From a checkpoint of a small mixture-of-experts model trained on Wikipedia: vocabulary 32000.
Below are experts of layer 6 (counted from 0) of a mixture-of-experts language model. Rows are named router (the router's row for the expert), up (a neuron's input weights, with its number) and show model dimensions 0-255. Each number is 50 + 15 x the weight over its row's rms, rounded and kept within 0 to 99.
After each expert's rows: a language model's description of what the expert responds to. This comes from a sample of Wikipedia text that the model never trained on.

# expert 15
router:50 40 43 65 61 56 51 51 49 40 62 30 54 48 51 73 77 63 43 65 68 49 31 66 74 30 57 37 29 57 31 31 34 65 65 53 59 39 73 58 56 46 54 45 51 58 31 64 39 36 24 45 47 51 52 54 41 59 43 51 48 46 66 46 15 60 48 51 63 67 00 49 73 54 56 57 37 52 39 49 29 61 43 33 49 81 66 49 10 57 64 53 42 32 37 52 67 75 55 23 59 15 61 40 30 39 38 44 62 80 51 50 49 48 63 63 54 47 42 59 24 42 66 43 72 41 29 01 53 39 58 38 46 42 39 30 45 40 53 51 61 68 66 54 68 51 66 55 69 38 33 35 48 84 33 49 59 53 40 65 62 43 30 66 58 19 56 34 46 38 46 33 65 63 40 63 40 14 53 77 43 72 74 53 46 28 59 60 31 34 37 29 51 37 52 56 45 49 28 33 53 52 46 38 59 58 46 53 47 30 28 37 32 54 34 56 69 51 38 48 70 78 38 34 55 55 83 39 61 35 37 40 54 45 34 74 44 50 70 63 79 54 71 17 73 27 59 51 58 42 64 38 19 66 44 50
up3:42 48 76 30 43 55 70 60 73 59 49 44 71 35 73 64 68 63 18 69 48 35 43 66 29 41 74 02 54 51 46 48 38 55 33 27 52 64 63 27 37 29 43 70 35 32 49 45 53 46 63 36 49 44 52 71 44 56 43 48 21 29 30 54 32 52 58 50 61 75 36 58 58 60 54 55 33 41 49 75 55 47 30 48 45 39 72 39 46 18 68 21 46 54 13 59 59 41 80 51 46 49 47 50 65 49 34 25 33 64 59 62 67 23 50 70 43 38 52 40 49 35 36 36 20 59 55 41 65 61 29 45 56 46 24 33 48 51 42 75 62 38 58 57 56 76 74 54 55 57 62 40 33 43 71 51 31 34 19 52 39 48 50 41 54 61 49 42 80 67 48 54 43 77 21 34 41 54 57 34 21 48 48 48 49 27 68 48 34 52 59 43 42 61 59 81 35 68 69 23 63 55 58 71 47 60 30 42 53 40 64 57 33 74 64 32 54 44 45 60 54 55 38 38 83 62 32 55 53 50 68 58 63 39 30 32 34 44 36 47 59 52 47 17 82 44 45 42 80 19 74 46 62 57 34 54
What it handles: Place-name connectors

# expert 31
router:57 38 39 45 60 57 37 43 46 68 60 32 48 62 66 64 31 70 57 53 58 38 20 45 69 17 66 33 58 62 53 37 24 65 46 55 23 36 47 67 79 27 44 56 72 80 48 44 80 66 61 61 51 49 35 65 60 69 34 53 36 50 37 56 48 57 52 42 59 52 11 45 52 28 39 50 49 50 61 43 28 71 42 52 48 61 49 57 23 69 54 49 42 48 44 47 55 54 44 38 41 21 41 73 53 61 30 03 53 59 57 49 22 51 58 75 54 76 67 60 51 46 62 62 45 67 31 26 66 37 39 59 44 38 47 45 37 21 40 58 58 42 81 63 56 50 55 43 68 18 48 72 47 78 42 46 63 28 60 30 67 30 51 18 53 34 68 38 57 50 20 58 41 55 68 61 45 07 64 50 65 77 82 43 46 41 38 53 59 54 58 40 38 47 55 65 37 54 25 53 56 79 43 41 57 58 63 43 69 43 17 53 45 36 37 54 81 36 36 61 62 49 40 40 56 59 70 59 44 46 48 56 72 44 55 55 52 34 74 55 85 77 73 70 61 58 59 61 58 28 72 67 31 64 34 45
up1:51 59 39 65 74 42 63 35 58 63 20 61 42 66 42 50 68 49 55 60 54 61 49 46 66 40 64 47 49 63 40 78 63 48 80 38 33 60 35 64 38 49 49 52 40 27 41 54 61 28 41 55 44 58 43 58 80 44 46 60 29 54 58 44 62 12 42 46 30 43 56 47 51 38 57 59 41 62 12 53 70 80 42 46 18 55 34 30 36 48 51 61 59 35 57 85 70 55 67 44 41 30 50 46 47 51 34 19 54 44 58 42 60 56 54 72 44 45 31 49 52 39 57 59 46 53 59 53 34 54 70 10 62 67 39 84 37 60 26 62 75 69 40 51 66 57 34 35 46 51 53 80 47 56 34 73 44 56 20 56 55 61 50 45 51 45 35 87 74 65 47 29 43 66 68 51 12 78 57 50 53 68 31 20 67 31 44 41 46 54 34 40 54 48 45 43 49 14 59 54 53 68 25 58 41 80 77 24 40 56 52 47 70 76 70 49 58 32 36 52 45 44 53 47 32 51 46 31 54 60 65 62 91 55 33 33 44 26 53 55 59 31 19 51 40 43 53 38 60 58 56 30 41 38 49 89
What it handles: Commas in name lists

# expert 63
router:55 38 41 51 60 49 38 37 60 74 66 47 59 39 81 53 57 63 43 42 52 75 58 50 66 45 62 26 56 53 48 52 21 62 40 46 38 41 41 66 70 33 52 52 52 51 36 75 59 50 37 33 55 50 53 53 72 27 45 55 44 34 47 33 43 84 52 49 48 69 00 27 68 32 58 51 59 38 49 76 44 62 33 54 26 70 81 58 21 34 48 62 52 57 55 36 47 39 36 44 80 53 52 62 26 29 45 41 43 75 54 61 39 54 69 75 39 44 56 30 32 70 60 74 55 51 36 44 42 30 57 49 51 56 41 41 31 47 57 48 70 63 67 65 69 53 51 39 52 44 21 67 58 85 62 46 61 15 35 49 46 34 50 46 43 31 61 24 58 59 35 55 50 63 40 29 67 02 38 48 42 84 66 58 42 45 60 44 38 72 54 66 56 33 41 58 54 54 29 48 54 85 39 24 75 46 54 45 34 43 42 80 49 37 55 11 50 57 72 53 63 65 38 64 45 62 43 65 63 28 65 59 56 55 53 62 29 43 57 48 45 79 61 60 28 55 65 75 45 51 68 55 19 62 53 67
up1:44 41 62 61 32 96 38 52 58 42 58 37 55 84 49 30 00 19 55 47 59 73 47 46 33 55 71 58 53 39 50 36 44 86 62 57 69 40 54 67 50 37 57 31 75 41 85 52 67 75 51 55 30 51 61 73 55 63 46 21 62 32 51 71 42 30 58 61 64 33 38 62 71 76 23 58 56 44 33 44 35 53 24 70 56 68 67 49 59 52 51 48 59 69 67 61 52 41 38 42 77 52 32 35 61 53 47 62 62 63 68 57 40 76 66 47 28 65 59 74 49 72 50 17 43 45 64 56 56 27 52 50 64 58 34 39 34 46 44 38 71 35 59 46 66 34 56 55 37 70 47 50 42 60 51 53 85 19 53 51 56 74 35 49 70 69 56 45 48 60 54 53 61 26 72 40 44 47 67 63 35 51 50 42 61 45 69 43 42 76 43 44 64 41 58 38 38 72 46 33 71 65 50 51 66 65 40 47 30 88 62 45 48 57 62 26 56 49 28 51 55 62 50 13 55 57 50 56 47 65 63 27 55 53 60 51 62 44 58 46 50 86 39 35 53 40 58 63 47 49 60 29 06 62 56 61
What it handles: Sports rosters and names

# expert 21
router:36 43 51 37 76 65 57 55 50 44 54 45 59 49 48 69 63 66 54 64 65 69 31 61 56 46 51 37 25 50 23 28 51 61 43 83 54 31 56 66 54 48 56 38 57 47 47 71 62 47 47 66 39 90 60 50 41 37 66 69 49 47 54 57 32 67 61 33 47 70 02 35 85 61 46 74 52 54 60 48 24 58 50 53 38 55 32 62 41 39 91 51 47 22 34 42 52 60 57 36 59 47 35 46 73 31 29 51 51 99 42 49 55 50 49 60 50 49 28 60 48 41 45 49 79 59 53 17 67 41 59 56 57 45 35 28 46 52 47 52 56 67 68 43 52 51 67 54 60 41 47 43 52 81 51 53 52 25 39 52 61 51 49 45 64 42 58 37 74 31 50 32 53 56 28 67 51 00 52 58 48 53 55 52 59 42 60 49 51 36 58 40 40 42 55 52 41 45 45 44 62 53 38 52 64 56 53 43 51 41 58 37 50 40 36 61 99 52 49 47 60 73 56 20 54 47 60 59 46 30 44 53 50 50 51 89 34 43 87 48 64 50 67 43 64 48 71 60 56 53 55 49 40 78 64 40
up3:26 42 44 65 42 65 38 44 47 35 63 78 58 39 73 81 33 72 59 34 35 58 17 48 51 52 50 36 80 57 35 39 55 43 66 41 36 40 30 72 69 41 58 77 59 55 48 51 33 40 52 48 62 62 54 28 39 67 62 71 30 53 65 53 78 23 45 48 24 44 59 40 60 64 51 50 55 53 69 91 46 52 58 41 24 35 44 01 35 28 46 59 36 47 73 40 82 56 58 49 58 42 34 21 49 71 52 70 50 73 29 50 49 52 72 57 68 41 57 73 47 56 43 34 54 50 44 01 43 56 59 41 56 40 64 36 52 48 38 33 48 49 58 43 41 57 64 54 54 62 56 50 69 21 57 77 38 42 34 54 53 62 61 63 33 56 70 60 73 43 61 45 55 41 37 65 48 24 66 87 37 24 47 61 38 26 72 23 70 52 63 50 57 60 74 71 52 51 56 39 66 47 38 61 57 40 40 32 42 50 52 60 82 70 58 54 91 63 38 29 72 46 74 68 61 49 46 30 37 56 52 65 77 56 50 42 45 50 45 19 53 49 52 42 78 53 40 46 62 32 49 44 57 39 38 63
What it handles: Foreign name onsets

# expert 51
router:52 49 40 61 65 47 41 63 41 71 69 33 64 30 74 63 45 54 36 39 81 43 27 48 50 60 49 61 36 38 53 59 26 52 42 59 52 42 40 70 37 46 47 60 35 56 39 70 77 55 54 53 36 44 48 57 42 51 41 50 66 29 48 62 39 65 52 45 45 58 00 31 65 42 26 78 40 69 40 45 35 51 60 47 47 83 41 62 47 72 54 36 80 50 38 54 46 40 26 47 55 29 52 46 23 68 37 26 78 80 27 44 56 39 67 67 56 60 54 68 36 56 52 73 61 50 29 56 56 16 53 48 54 16 49 68 20 60 92 64 63 47 40 48 45 48 48 60 61 29 38 44 56 85 49 50 45 52 68 37 54 34 56 45 52 65 50 42 45 58 37 40 56 57 48 76 44 21 42 61 63 61 63 56 74 37 60 66 33 65 40 48 42 60 53 63 20 31 29 42 64 85 34 18 46 53 48 40 43 34 24 48 54 25 34 49 62 44 46 27 53 52 14 65 74 49 40 55 79 57 61 42 51 62 35 80 29 44 73 50 78 75 51 57 45 55 55 67 54 48 41 66 32 68 44 56
up0:78 49 43 56 59 53 76 56 53 68 61 32 29 29 54 67 30 45 28 46 65 55 43 40 12 35 47 22 47 69 44 43 49 56 47 55 65 42 48 65 40 47 79 53 16 32 29 57 37 52 42 57 86 57 64 45 48 55 26 33 45 47 48 51 65 66 52 54 52 47 18 40 47 44 44 62 15 42 48 50 39 61 50 59 45 41 52 37 40 56 64 55 73 56 54 49 50 44 47 47 36 78 72 71 71 52 48 41 63 70 23 47 31 49 18 61 33 26 57 50 67 68 33 47 31 63 43 63 52 56 67 54 62 67 63 75 42 32 34 49 51 88 29 65 49 75 67 53 39 63 49 70 47 66 76 68 52 20 48 58 44 65 48 53 66 51 22 36 33 79 47 64 54 55 66 47 67 54 74 72 66 83 64 62 68 36 59 49 41 80 63 67 59 36 45 29 56 99 51 40 47 59 39 65 49 49 31 83 40 58 54 42 71 46 46 35 69 65 78 44 25 51 35 46 50 51 50 45 47 60 60 36 24 60 30 39 38 42 37 06 33 37 80 48 54 42 65 45 52 56 55 54 42 39 51 49
What it handles: Dates and fields

# expert 28
router:56 29 73 28 66 50 66 65 43 59 69 46 63 52 45 51 59 59 28 53 57 54 44 11 68 64 43 39 46 54 73 40 31 47 41 60 52 24 72 34 68 57 63 54 37 47 38 69 47 61 30 47 59 52 53 46 41 68 49 62 50 27 40 57 43 50 52 48 52 46 12 45 64 18 43 77 59 59 33 71 50 69 61 64 51 49 66 51 28 99 53 45 28 60 32 47 39 51 41 49 34 44 46 44 43 17 40 33 50 81 58 55 35 61 37 43 45 47 51 54 25 67 53 72 61 61 48 49 48 24 48 52 71 55 26 72 60 28 56 51 31 57 60 55 63 34 26 37 39 44 39 53 67 85 67 39 48 59 51 62 75 47 42 19 69 68 61 29 25 66 60 59 30 58 43 61 54 53 43 78 49 68 66 54 53 37 55 67 39 62 62 36 68 44 23 58 34 39 41 37 56 66 40 49 59 51 38 55 49 08 31 14 46 39 31 21 80 47 48 56 54 96 39 71 61 38 63 65 69 53 40 42 58 26 45 56 63 44 65 40 48 39 86 28 58 40 59 62 40 62 67 30 33 63 45 47
up1:68 56 32 69 39 52 21 48 46 26 43 43 78 61 49 54 41 47 57 57 46 47 59 51 63 68 56 55 30 63 50 69 54 48 55 58 41 44 47 58 36 36 59 50 66 44 51 51 69 78 24 47 48 36 50 24 58 45 50 34 42 54 49 63 62 56 27 65 22 63 57 48 58 65 83 54 39 55 38 43 56 55 17 77 58 67 56 70 68 56 70 49 69 44 60 53 73 46 72 33 69 49 53 49 36 38 53 60 49 46 51 41 76 53 60 37 61 59 44 71 29 41 18 30 46 65 39 52 67 39 47 78 59 37 72 52 40 59 59 44 35 67 24 77 29 67 30 43 41 52 03 58 73 42 45 51 89 67 43 56 41 57 42 45 29 42 53 40 25 41 55 59 21 59 30 21 69 51 48 25 79 55 53 48 45 68 35 21 33 57 62 50 58 33 31 46 50 49 46 41 34 49 72 45 61 19 54 35 38 31 40 53 61 55 56 66 58 51 44 19 45 57 87 57 56 43 38 48 65 33 27 59 55 33 58 54 65 29 43 82 66 59 85 82 63 39 57 55 14 35 33 44 10 52 61 47
What it handles: Table row line breaks